{
  "num_hidden_layers": 13,
  "hidden_size": 128,
  "n_experts": 32,
  "experts_per_token": 1,
  "d_expert": 160,
  "d_shared_expert": 0,
  "hidden_act": "swiglu",
  "moe_layers": [2, 3, 4, 5, 6, 7, 8, 9, 10, 11, 12],
  "router_score": "sigmoid",
  "normalize_top_k": false,
  "routed_scale": 2.0,
  "balance_loss": 0.00114,
  "balance_bias": true,
  "router_logit_norm": 1.0,
  "scale_expert_input": true,
  "init_std_router": 0.00698,
  "lr_router": 0.000972,
  "vocab_size": 2048,
  "norm": "layernorm",
  "norm_eps": 1e-06,
  "tie_word_embeddings": false,
  "optimizer": "adamw",
  "learning_rate": 0.00377,
  "beta1": 0.95,
  "beta2": 0.99,
  "batch_tokens": 65536,
  "max_seq_len": 256,
  "train_tokens": 217400000,
  "max_steps": 3318,
  "dataset": "wikipedia_en"
}
Below are experts of layer 3 (counted from 0) of a mixture-of-experts language model. Rows are named router (the router's row for the expert), down (a neuron's output weights, with its number) and show model dimensions 0-127. Each number is 128 + 24 x the weight over its row's rms, rounded and kept within 0 to 255. Numbers have three digits each.
Before each expert's rows: a language model's description of what the expert responds to. This comes from a sample of Wikipedia text that the model never trained on.

# expert 21
Description: port/com pieces, connectives
router:170131100137159132112128120160079137137148159109128143172097102120153128137117116175189096102121095117096170110103156147164109076131105121146133115113112132119123189137138089145142155145152100115145063178118138117135100129151121128124128140121085142111122132104113149151124155128189122128151136117140127122158119143175111127093156145148169107125116113087138128113117140142106110137105
down0:128131134110122136133157067135152118104145158115113136113135148175153127127119106142153115113101151124140128137097088115097120113119151125164110116093111153125117161131117192122125115125074112148103116156140178132095125095180139135146137121169059138098151120129134109152115123095085143170105134107130164119152131130102119116155139144138126131126090165087073161141109168147139155140142
down1:132148115164144137117089117095137154116109090116115150120164129133157092128097086148129111142102106140117131128092179131087125098177136123100136147161163133160128109141109156144176158124133094117098112125105115141145106147148121171161122124081105117113155110094123161147167105134123138164142139118114138098117098176138092145124157119134110109164069094162153117097112163137139127111155
down2:160124147123140141107150127154070085173145107122143118097096140154130128140151112181088114116146106103114174145126132103118103123176143121110096123151126182159138144097155130124135154149147115112133106141151143145150115097125152122097105156113079122138132120109138127119132182113140126111121189126158083119136116142129127125123145141106093108109079118175116087080128152110116177136124
down3:107136160135129122118152145117168132135107155135103079112124149143129119109130090161132124149142139093117104151139088107102099133144128172197161092116163082125182151142108111124095138130102144139111115154127100118109163139132077102119098146156153129134147140094095103109143078150148139137101160115114144130130132132112179131164103123069109146152114132137103148142145107121141115176151
down4:144114125167117108119168131126134129099119112115140127188118131121168125153174076175128100117132130119104156144112150079135101126113117116179118156085153118123134140120094143102137150144188115145122125132105148130137113137142170116107115167136124111122153068083142131125132115148127171142098121105098159137093092137136151118123120120177108104110081147122141150142121169127090110107167
down5:174107149149102170126122153119118135112122094126143151065106143139130097088146132122129113141141172111143131155087149058154126095152071170152120149121140137146143100186145079136137104075078125131111155077137142129139135150146135114153106110107147111120108148086142118122122143127140117130153131147127104121105146106105130139122134125144104115164134127093093171146141149142126161139120
down6:181123146122123121123100153098109152127155166134086181142160164114137175100164134133111119116100156109114152076161117119114150115134090166146146093119135127109142148100126107091133079084133151123146144105157082113099124107110137134125171128106144085112109165115112131131122092181126110116132162158139155117100147120123109118119150131157132096090146119095141144157149103149120145131159
down7:106106100146140090159135153140112116108159125168186116113135157112141117131126117095105138150165118101135099149119129123114126148090164132122124203148093116169128126080098116125173148094145078084122112143095143126141125143121149148130143162112174147113161115083108142178130133090128130108142136116123109135135106142162167108162136122135130100135132103128121099119083171143121126099144
down8:135093168171151105140129105105161144126165114118117159132085104088124129110133157160103082159131182128133124096137163117146151106140096161148151118154123154088144141150124160142120142135111091134095113099104149132139144095117074090107169131112125140138100138109094143137109128094106141170158141157107141124110163102149088152143108088124117122182122100136103107134163144102130110125127
down9:104103131157138097132167117103123159143127148128099103119122111105150111115143132119156082161087167114122108103100099120108143109126107164131121173146136088162103152153157117106122114157124139102158111102116091128133147112145158137113091135139103080165146149196091091123142153137149190157112135143110138163146142129123111152073113153113119128104120142094127112133146141117158141172107
down10:154099197086154103145149113141127093147183121146153046101106125139149127099144118146092124135182145108146166147124145115150136114148137101105080123169119111119100122136136109123119134109151154149134173105146141113143126133144121116110138123162103158091143137109107135112105147117137156120156140177139140115136123082134115141165115145100159130116131120080089092132093107109124125106127
down11:089102122158155116139148132098126106132118126114139132169110143089095132140125129133134124171112082150135133150086109121133143151141141153128090166135144102136137143189178130151153148153121099149090138182121127108133094125090129172127175112166139110117119097093151116100161134140103086142125122117083171111163132168109132136145072114091133134102105138127125132101108140144105160122110
down12:189132092116131154167135142161118161186149165093086144155130137135067155143101150121128122107111146091150094134155111140101140165144078145098109124119162106109108170178136138102131128065118114122132125109120105099142089113119118145140134145112105131099128157130139169105109137128121111136118148095135109135126150110143155138166143119122141134141097151098105138090141126139113166085147
down13:137154152103144152100155121146076132102124131084124113119155109127183111135166120155144141071127107144128072162141079090125164159111131132157123123139134094152105085112158122135104124095176145091176139110129113150135133111108162102154140110099103138160124126166129104126127125114162105117141147118101131074132105123139122115120139109144101128110180118131132156152172123174140125120126
down14:123085112096099124126122148122149157102135122130146094149117113149140102125136129146135135116181152110159088123135110118164177117143141152154169125129153120127142119144120123167144114160096088107125129136119141117110150086116134125126131104092116144104150124141178102140111087115145122167108159140063158063186173094115139116146136137118155127161135115120102072115092133159136113128101
down15:162112099126086089181176111170118111172117130120132137127108133124082091123153132099105131151141078167175135147129095142140157136106093119103128119090114117126094148140134121145183092117146124132125175133104123127141123146078159112131140096159112155097127112137125160161144132112105133132110117109142117119129110158110132086143102144133101141093150103132135108135172172138180127121154
down16:139080114151155145107106091108121138142120149109139119161136160124100163155117074133156142098145126093157113146129160133121113121153145112169147161075135135119159094177131130110125123090155141088109088107144134138117082150137117137138158194105100151139130091141119121150157103106121135148139110096111170123142150115126134119182114145118103094183096104147120099118131098131145141116111
down17:124108112128105109135113182170139130132085133101161118136158093110074099119115102098150091123134143166122130117133165144116137167151180112162118128118121096126132101139120156128130116103107151122111109112135097175087155114158099149123139123138138171136093109106132119119157116126127156108185181137123111153159086116143120129125103155123123142164077113097159113159109125173096114129137
down18:121146171157123126147106121129119128134148131144111116096130123121149145135106137120093168153129128158136155136115108173112161132091140114179139125143126156127110092127111161103130151135149147168142046103098124112142087094097105099141068139140146136106169118101160121135124116125106145125149157134133148168136109134147100137128132124112121146106114087117155102099127160173143147049097
down19:102169129054154153103108153113187126146157109161117167117132147103096083149116141112129110144097118123129091140173135111146132139121174148111144116148105130139098111115141146131092105075166117145122131079079156140141137129114166100166127113076126149141150103131134119104131077114137122134108140171125134111105166098135140112119128146125163152103170123150104122149139125139127130149128
down20:162152103105113094160076139150135167134177146146134139122157131146132109119117156114121147162098142130123121111103142146147074118136105158126086090104124157121101131125137126120146105110118087133119146131117124080120128124149124101130120174109166152105118163138104141127108142153094101087134126129151135096092107098113132158126161116139087161085148135156166120159129172105149098148194
down21:109125119176135146098114151095088118122085121146133126119149148134117122132147125162154125103158115136090113170112122077120132139130153151131173170133117134116161090133158130135168164128106133119071109134139152124124110107113124162126128108132156095138153089112170117140145146174159079139124086132097138136115116132122116121067106118124122087171084153127117113159189124133118160131129
down22:180146130145131126097166082129118109099078111165124139101105125120167086098128143121135114128123146115136164095117114135103128141128125117139083151141087137083137159142148085109075130118154178131147127142133159069112132126148162128091099141147091131128159129156089150144113076142175156100138124139136126153136138145154151136134107146152118148121136110117129128110138137090137097155182
down23:106083131069099112109114155099141147119109127116133122117126131146144133124117132126130116102140142124116100116115077103158130137146139162161138110148151146136134124153102098139135118152116129111119165116123130133104150143189161101111108129118071120109167152118136104137191150113177110142130126138102165123171136090129084124158160180133129152154163076090090113136086129120171115142131
down24:164105132158107108157140115126126112110134091127126145116091114134175147097158129172175115115136148139103142183132110101165166124103133144154163089079154118079180100097123126129096117116144131125111144102122170143114115116113175113132140128152139138104127117106118138120162081178110191113132104106083111149124102098127127122130138128080147091143121136153120108128152151139104126130126
down25:148172162114155133170108112148093120165089113130116153114115126132156140133114156122167111150131115077110113142112151121148135124132144099121117154136148133127129161116131216116132148119174130112135165112131115117133093153133106115109147118130151155123105144104151135113155139162116144119168122139101091075126138075096160102150098086126157117070157115162101123133132086122114104107111
down26:141126103134136138134110122155138115192143101107157150146103155113151125146119133098091145126079124106133131100155121122123118143146157127144149120126113150181124143124100144157174119095095121102140142107136135093131119143052103120116126097122136122090143073102103128157153116129090095126142127138145135124121152147137096179134159134125143086104183154144141089149169115131142123072156
down27:097112177125103111143139146104145155095099093098141099103140160115132081146156121102157140135117140105135080098160145148114135126092079132113164156100163138147103139168136089141150123142128111149112121126132108120153123119122138104140140112126118137102146083096145078167162100124129112138153132157110112091163149136104154113105131158100184127141132124150120131188134091158130109168145
down28:096114134150121076125088137118119124113136120116117159136163087086088111136135158145092164094102143143135126046113116129134103137162101163134109150124136117153125130119088111126152156156142140118110134147099110146134119166147129116134135132142078137163194120114153120146155113085166123150149133136107137131160126100090112136091086122151113131113104176151138161122126108145171140149146
down29:133124084115131104121165116156130134161124154130139093109138092093147133099110151151111131099104134110137105179105137138111080142115101126143132148130133124121086116144167084104189147104153109144097142132140112082142120144167126105105102088140106121187153122131142121122115147090132093112138149102123107158149132112140154093139119148158098168138142146139184113126128168133086175149142
down30:104092126099114084112174122123151135160105087137111135109145108127063108125145151109159125125158125129141131085097124102139154123139079170125132174109155108100173138155160146142132113139164145134126152100128055161144079114138070147150134118141117121077118123146141124148110136141118160107111142111143150121126109116100124178143110129106164148161117150106126115126137137133164122147143
down31:110114152149122120129083114102136086122094095119116112138097127111109104097156158156101132124143116132185112152165127126190126101121188135111111131119179085169136114151141169097152119110147139127146119148149160124145172107144138168173126134130162069112148124132113106102121155120103122118141135117113113150121077113140096137138132154138141120140136102094143121091131128166108126120072
down32:119104071136086156104111144115111108119102141118100094129136087132110146172199138117088153130107129136141143109142097137115174109094111152180152153143203148139100122148094156131139155139125149151140136146095133145139133078094146152102164140106125104116122141122123102142126111124156116164132153149149112095139129165114112133145118119107139128086130106149107171127081136135144120129102
down33:151131103142104112124153123153142171114166175100142111124142096154094102177077108115142115098145124150129142104108135124133143100117129118116131175149150137091156124155147119123137121069120139162105087147102135152135192128110098086102165128156138122080150125116144169149119151103126149148145118131077107136124111155145117119121131084136125145117119132194116110128125079135119123093136

# expert 2
Description: Name-middle consonant pieces
router:163096074137103120150125106161127132146142140176145133113153132162127151131103165106133127126170118166092109131167121101095116131124116185120160143087069160101131107129091097139104130196144094114152121161114153109098137130116127134133091089110147079130142085125133125143141134142116153099133127133128156109116140103138114142138099104095112157141115118109186138131100140121139159107127
down0:125169095108125151154141103115187112148126122146061145129088164170126147167157090121125131126187094123125131150149100158142135171141142190100152095126117126109133159128119122117120089124129101141141111116121130149117115091139175091137166099107134112106092130148102127153129150128112133145092111160085134137131159095134108112168100137141125128135119132110135099085097148152146127131107
down1:108135185140111158143156146134135110119141085086147113098167117132130104091157147088132119159156164135121164144137114160136096128138094102083172103099109106143125134112140115136151074098116121094144125098121138089137130124149138097120150148124099142115099121091174146124129136139151159129137146101145094132122135140099126145102159156119105131134188082168133158116160107158125113084118
down2:122127155111108151119101178160115123127119130130137111156093125131104108146176177131146123149138127142135113076140107125127153205085092098144118147159142132113156126158144137129125106112104129143093115127149141124118123122080162083090118139158131133118117095094128153140111120144097123085127121151121149154131137146102140115106090103147050179124154127148114128122150100105168159136117
down3:103082111122166132129086128135125115146074104156127129110138137120153093135151147135127170129112147126125114163142121118113110128128117162139145166115147111127116101128150106145101136165212130144115172132107104110143147158109116117151134135115136137124172131155175078071100153106105114104123161103129153099113143162100162107108115150116097125132099145150103086127137155146077107128161
down4:131158113119105134160125185114169151099143132102107116126105162136116148125108133111155141151109124114117156166105153153125105105109169175133092096146109097117154114135098144132080131109123102139096166179141116102154099128144165107157156148123106118136119128156137087099126124139104149151091142143149102139194106150120155110127160148132132114137123071151075117093145130126100102133109
down5:125121172134150147119143119117163120153087099151157149140134120124132154146110139161099144116155138123118154125113151119151101159125112087092149088108133105138155128135075130126114119159171112137134095118172115121094097103160144135093140171115127125146127139082139143101132119136064149090179161136132125127093084109107108143111147157106112144091165090132116102177120101144164102143138
down6:125107130144106147171132089136147163109072110123121097146118115123147136119133169136155160112129112105113166113132113122161114169134119149095170129141122100159110127140101099099115131146119127153125096131148144082195143090073108115118138148131159100124145161114139150098106145141120124134130137093173104078102165136109128149126086156111183155163132137131086112143124122161129139104106
down7:121112071120112105097114118098161095115151125159119087122105138154134140117153194170163121132172116159138153077139129151156130161129102146118084118119137138100111152100130172127122131106124114128116115132162137136164146148100165138149146112129123084148137151140118096125137157104162153118105113095128152142176115141159153103129116157127116082115122126074142084124089141140110108140096
down8:174151151139064119109133213129093121119099107112137118100175118153132120139080124107139136114127097182126133076140145130060121153145121127099150113133136128128159098135126122141117110084123145129092144080118152130161154103163109112119123105163101112110159132128161117126155120143164121139159114127130119116121145168100131148103135142156125128087106136118104134160130126151124128175132
down9:155122114137129112095134113112173119133102158146150139099097169114145115106112110123148127151144076104158151179152169085133117119118129119104154144170103146168104121123098123120099151133113108145143149161130106104186142136136110125117129119139122139158116133116128141131137124089156089148151089098170129136135112070119106110156130132127129153155076144113125131190113081145154101076115
down10:129141135168126118146159092134141103073082098140141134207154120159139128086147097129107132171124114130130139116084129133145137131100140150092129150086136145129084114135121100159127137135162126150112147119060148081149124127126150159164102126087107135154139097094148108133160118113121100113161135155110136124153134145106162141080100122143145128156129129093169131111138122160108117125139
down11:120149139051135133109092155174127103122092110135129111130138128103131106174138133104112108162140120161146078097114099169127130162133160115095131120151149076156092125144168129138158112107150160132113153098125129101136097130123143097123126149102147173116127108153129149142153110169137154116138140168085111169151163104096119127100133115148125107147173118112102136095125147143132127175119
down12:132131130111181094104126152126141138132092124125122129113131133118111108117127135113154096146160117104165120105084155164144130147120109086099081111155159140160124184137115153100113101162163106115089092150111129120138177142111137144147165144100106136112158134175113117147126140116133130129136087189128149139133123136125110088122144158127130135132108117054114135168084143119121098178109
down13:121143157132166133128147127122123122142123125167109064112120168116111171122098139122113130151165148123156130129154158113135137192118079148126125143145105138159170106118127100097149105140118107127129107133145151116080099094131156121110114166156119108117089101111106095129111120127152121120162131103082135139142136091162198103127123116182101117120170098120132123137108096099117160162111
down14:123137138122113099147106150165122110133145149150119134120094135083137115148136119125155134118102103132130130112147138103111141119160183153122119158131132108156130086169107113102147168147145090102092179157050138121117159137137136136117124153096128130171120167108175111135150099154132094137123114137100115117143080098133113148137108182134112178109118136101097121141071142130107162104135
down15:137119155149133143137156147162170173127120163124153133134118137122138131158112126119150121105148114103112084100171114159122124125114125121154055111131101148166087105137112119103116154116118112163078111131133105146147135095118089135134101120146099134171106177140108108136111117080106085161139152101165101155148129115106126102164147130166104155126126129130113194150096125143136143089129
down16:151117111116094109134120141162110168110146135116105138121123152152106058121120098096106148114134125133096125146163187142130123132115113134171119156153148144124118098099088138155138149089121151118155128127120107177116150142145108073101110119144153125129120149120091124130082132089132141150157116100131119134112171177116141135116160107145098129131110098118143109089116124212156142157112
down17:137141125151091115171131115089153135144121125121146106111112091161164148159095159147113144148139111100137112117129170133180153167173103130098145104128144143136152112108134110140112119160114127140148115102161137154160137137099133091156131123096085108083134092127161160152097101135164124114080133097124183143077131161124143095102132147136109115136098113122095139137087107132128135167096
down18:177135131102126100113125136163101142113119129096142067090137135114074077175191190131086149154126097098123112125141147100140095087174158131114093113121148128146122132163147114151113136139105131094129161116147108121132119133104144129154137122141129128130095134108169154167128134136124127138096133117128104118139132151123143139090175143111110169143111144117092127122104151163127147096101
down19:161161151132148140121124161138132126118111125138124142125100096131127138117131120168131183094138137109101094178066111138133125106131150123106095141160095127097104179107114137110148138102174139096087146111143115116130146157169164131135149133090152156130147147119161114118144129146076097128150117156145088121168133115123100187142093146101136101114086121114113139154121131108114074116157
down20:092151120123163091143131073130172139105081119143134145161117105147154127103126091141154150134146121179111067128089145149131120120093142097154110164137093100122147096160120129073137101129132147138131100126094123118122138141143096148137132117156146182121107137148164108116142130192139156176132123156092123124135115122135101152171125139099109126160071153120124119146137133136114124112137
down21:126096101102166144139159109116144136134127123083107138165067123143133098156155128103120161140124118127064106120101142129116110137099130154143110131188122140167146080117132140107136156126138080185181086132122114124137099164117108123090126103129122165141124132140184122127120134101147162100145086129100102153137144138131182138139148108152128156115098121121150112121150139158114129106135
down22:112103116063114109095109118127107094129163122125123102099203167119127082156127127119074144122117085123113156124142133158142124122117105095124168125151157117135097131160137140127120145118113181122155118125117169146129139106135119132153130146134083127131108134139148178128130120136195179128129166140091143148108160123119079136090146074135154096133134119141128103130147118139128129107132
down23:163132114147165095157107078105101109129087119165156120074102097112186153148143148120134145122103155101131110114155114117179104110133146119127080131161113159147146137111120111133154138122127123116123163158159123158139136115064116164103107125107117157155117119155167153106155138105135130109140093139131115138148169134123102123098084135095140107111126119117099148137186132117097114160143
down24:131145094128103120152133163120109170080101156109104149132144120142131087170110153164135112123183133117094096107164125080158141114091117108146157127090161143114157142120088158100139167076145134145124098127110119116127127117107121169145132171148121104120124104092154125125116123154168119128155139106135124139096095143138176121074137141133118141127127127102132199117118143135153140117101
down25:128133148122108156182140103160136115148130116116167151143144131108161125132116135107121093093168112127128116173120140135160106146112163148128056100156132123065126121075133117157121130096148120144126132106172117114114087125108121097142136131098182129137136147122140125125126125140129092139152128140140089130106193176131124077111094104159165124125123108148094143105086153119110108121136
down26:147073092118084164116125176083145129128125153111101122134131135099151139126100117119105117131119127137084089085132124120151153103141130137117169130130134084111115107129113155099110185114137124115092135165117112150148163108151139135146142132129139131148175126101168158181107129136124127107104140114129175112109123130128125134114129125147159131183089171107110142111162168123100092083165
down27:117164171083099149100115117130148148121131116142138151140113155114139141153103185173135126077102105083113144060122115136122149096135150122145111134150118109106144128139108128078123159146114106107080184123151145100154097134099122142129099168111155117161141142073104134116110124144152105167116135148136133132130110160094152151088146091166151127138149132137117123148131114104131142161147
down28:108173138131158119159124143124152087118127138106174123122119137098140115141119137157126154130171111141151142138135123119145114105127127124141137147119107138109183139118088132164141115150098095130129168119147104084109164111078139103108142106149125167154144143098083096116131138090132074131149131104086143170094154071133155143128078112142091126119122103135122136141127146166103153187146
down29:139153156121172107164120148115116115119156166133073104065140135158114131137148145155110102123129153134097113136159143134154088139132092130148119110105177116115135115143135101130137144115183101097120133082121118113124165101158145118112135156120091094117108097103145133102099129139127134128103119149128146112168118164155153104085146135132130172067142092138108104152116142104135142186145
down30:115095141159114163156115137141112136120156086091108129111150175147082119131152159121107097183127161144148086110111135176143135142120127109149111085133120092157131151146139146159107131152108154156125166090133112147118092143151102104136087138148111098097112131136135116185122135147111155110118065145115112115138117104137130124076092119144116128134174119112114113113132153157165157116158
down31:149122144135109113166088103143062105059086113107112119115151140131166149120153168075127148123128128133110147097128155097127093115119097158156146154107096124109137105128141076123144116109110126128143106128109118141123141163180124123101111090120157153098130143130136149121150145110155157143144125155159136142077155160122120106113144126154182158150086134091143144136132130156105138118154
down32:132110140130108132123111095122146128137095107092154097137150148127127103047154139095130132160123131114116108159167146127132107118119105133115104114121131135145083118179137105110113107152120181127121097143128123113177114144135090188077126134091117145123108139097120105147102168109158136174126154145137153138083146110145111156095130108134176158159132120119151110153153141103147091119163
down33:108142114170112124137124144118091127104132124138125120132142079171119167091167126124146157147123119115091129118122123141150107162123110102127107115180080097118147166171133165105147132202137163143148119127127153181099136071114098148131105132098111142111131117077092095152095158128137127129144098146127155127121156098138112133125148167103129150153115122123112101151140114101155088110139

# expert 23
Description: F, P, G initials
router:158131147127111127137102131162126170127147158104098137119163130140150132147169153188144121097086108142133115124142105130127126139106101102113157134114088155134114119119120129138167143106132122096133101103112139093117085184177123074112133121135121127123108141099148091144096174113100112125070148094153138134160122080111116153121116141154130146134111099123156145131103132074115162169164
down0:135144128133143139093108131132132154160163108106116124124137189133100145106121178133126091090135135120149110096124131142128158112155076149122109131118098126149172169152074139123150159122117141126126098083153173124104093091106160122133142168123145109128120115116146099100113123144116124081127141164130155149091152134136169117096156112145118126089115131158111136127138097071096137186128
down1:113129101119148100134118147126123113098130125100136137138145109132157118159056125149103156107138131101146127140120116163157140159157142150103151126149135149102168094107129131109110126118102085108131153143171153162079120142131093123116115186110161143123135078133149169139136107106137153166158160097080083124113152116152153126119140122151178105118122126164142098107092116158104110088137
down2:150131070090149117149120111097112137153086134145117151134121148138130124169122172136146068140169119149143117113139104108124102149129091091154159160139062113143073118115155140155122139130134129089054089136138129132124121163104156134084136159133138114122108152114156102113142130102149123129118121124125106135089139180132132103123125139108126158116136148132169119150099155132146132142180
down3:121096073156142085120132091152118131175121147138130128139129149137147141164142144108151106158145134148082127129144101130095126113095129099132120111154105154092124126163132114149178126143112102104127148113098106117153120135136107084136119129132116099135154139081146134109137139108162206125107084141089105174165075137163108142122116135181140162140115116129123115150128101136166160117111
down4:149122140131093141157140137138121113091122145127113100191158094160147127116102155110149165086115130094170153155069155126123135133149127118143145111113086137097129086092182106119142093124141136143131116148099123116149166139139079138132114170124114159135110139123060101132148109161100133144116129113116107094152124148131185125155128096130137106171143146152118129118147136102117153139091
down5:096090148144095120124127103142154147148113119152166153169113138136163160145069123080152137121128111085113110133095147132141139126147132124130156109165180132123141145073113117109119090126095131129145123146114131162104118154111069125077150166147179140126152116115081151112108115193091133131140128085151095128140152133147083127122118137107153112138160102144134124139139136137137105120121
down6:138155110136136117097095155081116098091146107158124129159123120138105126114087117145090123090131129148124118123170098116146125124125110155166138096158141140174160114092139093161160106136165122110085178145154094121126126102140152119142099129122147097129148170154125136133157121093107111092143129174127119136096153116137119118161123143143117077139121173143140057100117142145160127162119
down7:091078121134124171114130100135101097152114120141095102127140168140129130156126146119143096110098098126126113128165158128076093072102155139101169142098131121143133117112149152092127084131152122113127157129139127177153162150168112106084127132090155148130149106117109130128119141122172111127119103160163153155141125138135143138164144108071104176121148136129123146148145123137131139073164
down8:125164132103139110127161140097130078113110118136135119193098143146137122141146161122075145146125088083121103137121114150106098146133131107092138161119164129112092154092142126116115140157114093129112115138128089137128119124182162157143126161133130163137095126132115119121139118118122168113097112160140148140125122148121165073152107067115148157136119114147099174071144126153133164143161
down9:154127119150134101119157128088165086111094107143138114102134126191127095124093199118183090092132156147157118098134105150121131126102105115120090121137130111119129158132145142149128158127150130107134111117132165103167161124082114133151119141126103126142107111117150184130111101099168125177112106166109112138101156101112132131133090134173138139113155113096169154143108133141113112130123
down10:113117138114139154110148140119135105102121128140135119152093107088129164101145120139120171096160157128081131127119136121132140123106116098091130072114094137120127108151111150179163103143126156175135090115131118118085127119135129125095146144134131123169103142171146133123140121170126152131186104125175118136093093151144130158139134141111106130117210085117120123118109132119120088173163
down11:132134125090138120132115124128161170143139127147103065123125172081127110144048142138161126124137102090128126152114093133173074114152112138151166115134140100086094100106142124141125165138093110146122140159130117122135173149141144122143141142117150154130123151101083122100162092134118092143134116119176114094108164123105094118149140131158124128147121145165095116126137134148169131157114
down12:130164107095115146146145149147104149189124168098135088138195119150131083132122108098150127104179131115130129133105158111101092110117159119144141106085126122141102138107137152136113117102110110181096133127149112161107124149184150118114126140176096068122151148095154115158112124109118107156108095134112145113095121144105100142146139144150103137154098146120136128112159141111149132093148
down13:132082095125081141151126116121107198115121172101150132084137110120187114114158123117160129135135160118106128132149101125102113131133135106166171083076069134139141090140101091109140084101161141123100114102138134137138131144135151113125130111164130116138116118129127110135116134172125116149157124141157189102107084133127126105132136129120118132180120155111139149168146142119118161120145
down14:127110124159114100114155141165138129189123118119133136112122107110157080140143136166124120140118131112146148132115144099171129099128151125168114179095151119111162098135146084106142174146145131145109151097061108094095131121135177143150071098124118112100125145089134111103133131130121123166117099125122148154137150093123144100129154138164093135114102135150153154127125061121123164129132
down15:129136144129102164105143164138128155150128127137132119130122123161148128150136128106105123141085123136175154091135123158127104094149125108126131088131149135110110103106131137116103095132139135148133164120132114149128130145084095098115095119129137186145146123133114128110134113154112119080136126105145141098112124088147089145060086155149158142156168124113119161169166078084139164189089
down16:094159131134102135165161124124181153123125137112119105110179160142136113147134139188150151124147146133137125148181127137137091146110160108150096108105121116146118080103091101107124149135085121139088142107166163110117131105117156106130163125130094109110108185168137128132121082093101116156124121117119122134103149094136059150140100149131106131129125117098108152130137139128162153134094
down17:134159130127104129136149136117142145111122112094123177080155179137158115147157164111140125134109138133151126097127124109113099118108094098165167122085105134144093082144116095112148152144073126220117108122108117145136127154149138158103127100127103110133166156119111118153123143121143106129076090129161166130117110142089149094136105134115116140130119153113132129136133158116092149143172
down18:068169111154155130153158151120124093098138122151138118121107096142154131085131121177101154125132169122169144155139102099144141146104163106172155129122148143140105140102154119101163105139115146114122146162113128128149112093117102131122121141108146090143096153094100115139164108117111217118117143130121116142120138111124138090168158106106110132122084105132174136117093144110116097126127
down19:116133116179132122115090118118141118121149148140134111135127099133140162130095136157093133109124144135103111169124142150135123142101086116139142140162116143103160164071155111095152121092129121157141132175143112156118131142158082117136093150133124168103096100158123175142135138129143116101120162107106108108105099163114125120129135190072116116151150196160144122082123099130100118117118
down20:146099124182164115125130141138160144122143133122136139141117139113136163148126110152158131126140130095071176112129134172110126133098105150139104153132098107120176121080110122147122146165102116162118114139095135123110137109117102140136153063167088130111128163148123122116131144104116135129116131090137103144185105163110121082183064126143108127128103156137137113112167159106114092135122
down21:118120149086115110112156100118116131129113095132097112133107111143134154140111084136106124136149183139130113131149134176120191103142129147163115132114166152094089153134101103139147101162152136115130084158125131146141103172122105132159111155158116125133160130149139100076152107146168162132143161110116106106117094131140130126202096136178114122109131132129099145101093129113116085128114
down22:126116094142144124129125123157137136158127087143126111138098123128134106129155092102121100161127150145106200168118131081137158090126107139132105094161152165099120125113172174154134156100119136156166108192142138112095127095131114127144139106141145138102150103126139130108153120152159121076153118109075115087093123140121172133078095138102113141119103151110126133134126125140112134133165
down23:108137148145110134130118125143169121156180097153172139132126167172136127127067096077080114106133139117122146115118134157166116131108109165113146093145165129121127143116093132141131082161126137089150134144127123117123097138112107116185179124121136111125115097137098137116113127067124116134093122171148128147143133143138126150114146141094121144161138083115151060092122133121143147143125
down24:140131085110146127141105138100121080128156111085120120102107126083130137156142124147125145128051115169157102122132113133118107143130134165138125174174122106135141132149103155118104101157120122120147134168101097152135137153130143130126128098093155138132165132155138134163137115142139128180130133117133105144086149146128071135136122167100156138086156107092115138114135099162187099084122
down25:159117139190145133097105141140094099140152092098158127163104159135150162091114139111150156084090125117145106136134106143134114128128099144129085145121111150138100125129141107137139144176119147115123107129151132103090130132123148117134165157129111128168164163117172145090124093109123125115091085145102149137122134127150090185145116113143129085077150144151110098071151153113149123120130
down26:103115178183146134093141120145096100149122136141139115145151134118118120114147112085108154123083178128141133085094190132123145115165137165158083100113129092134099141136117112134137143120168075109141145122123118087093144155142127102159103110094132155127115089085112140109135131123146158124149168163134155119146146124098137158167145110092115119094129105146164129117101144154124130155134
down27:133136131147093128094124122154088149107122153137144144150101159144137150115094093114123112140118152118128167128090115137111123154150152127102125135112134119130125131159116134175122124083123125133130093103139163134143123076102092158096147117109146134148108136148173096090154116140155171101142082141168130150140086132137146172080128155077156121116145138123172104162110102124095167134071
down28:102139164146126110081091151122109140156148105105144118165115142114147146124121116122107139119111121114086136164103150146085105125144108131155129117062090144148116136071118112153156101127170099194088089175133159137114167158120111132130140127120150124149117118143110124120127132154084118120135108129139129125151139138117130138146114118164112098101117145141167158090140131115115211142145
down29:126098138128139179148098139133103151163198104086128106131150147088144148122176100097154149140124120122105122119131144078122110142158159122162145125082099129104128113085100107144131123089138144144129175146128096157151098136176144095119106084114148134124104121167106086120150136190144132125167146096143158072147114131134113108119137133111132130141116115121114114121143122108152136107133
down30:141092156150112151146088131131119124131168159095148121165122105125124144112117175112090122096157161091129144140124127144108068169094128157140143126107107114114113171140108147091123092145190181115133180137165117090125116119142108141105135142105115133132101120103105131116117136101112116098124123166099103136143102092167114168119177143146119161120156122124102148121124170118147139115150
down31:127102151117133133124109141145133084131129107099126109167102114107110153121116090171127116103107123112132114147137163119112146140145155135125100130204134138112174150116184175158152144153138090073142139134139139141114138119138101125145096140119143142151108141145137130155187111141098163122167100137088060121146122123140141146144121134111159100088140069132114112112128125117142117101082
down32:111176138070124126101122127102137097111135114085117129133099105163146075091154144130134136120152131109143093154122142158133141134090129131112188123146099127116136111103132143095152110122114122096112186101125110137165091114110132132137132140121165152123114115132154098125124126175143156114138123136120175120180163136126116095195164116143153097099114138129118162078168141122115112123150
down33:101144167118168137110166120102177097103139132123138120145180102139109126094140130144133130094145100130142124110093078169130113110110133138107134160153114127136129181110127103161126163130149084101163154105110097096146096166137157087113124115127113144147141107147144124105129170129112083122165129127099139119156106095149188141143120104124127127122095121145117173135077086156130138135139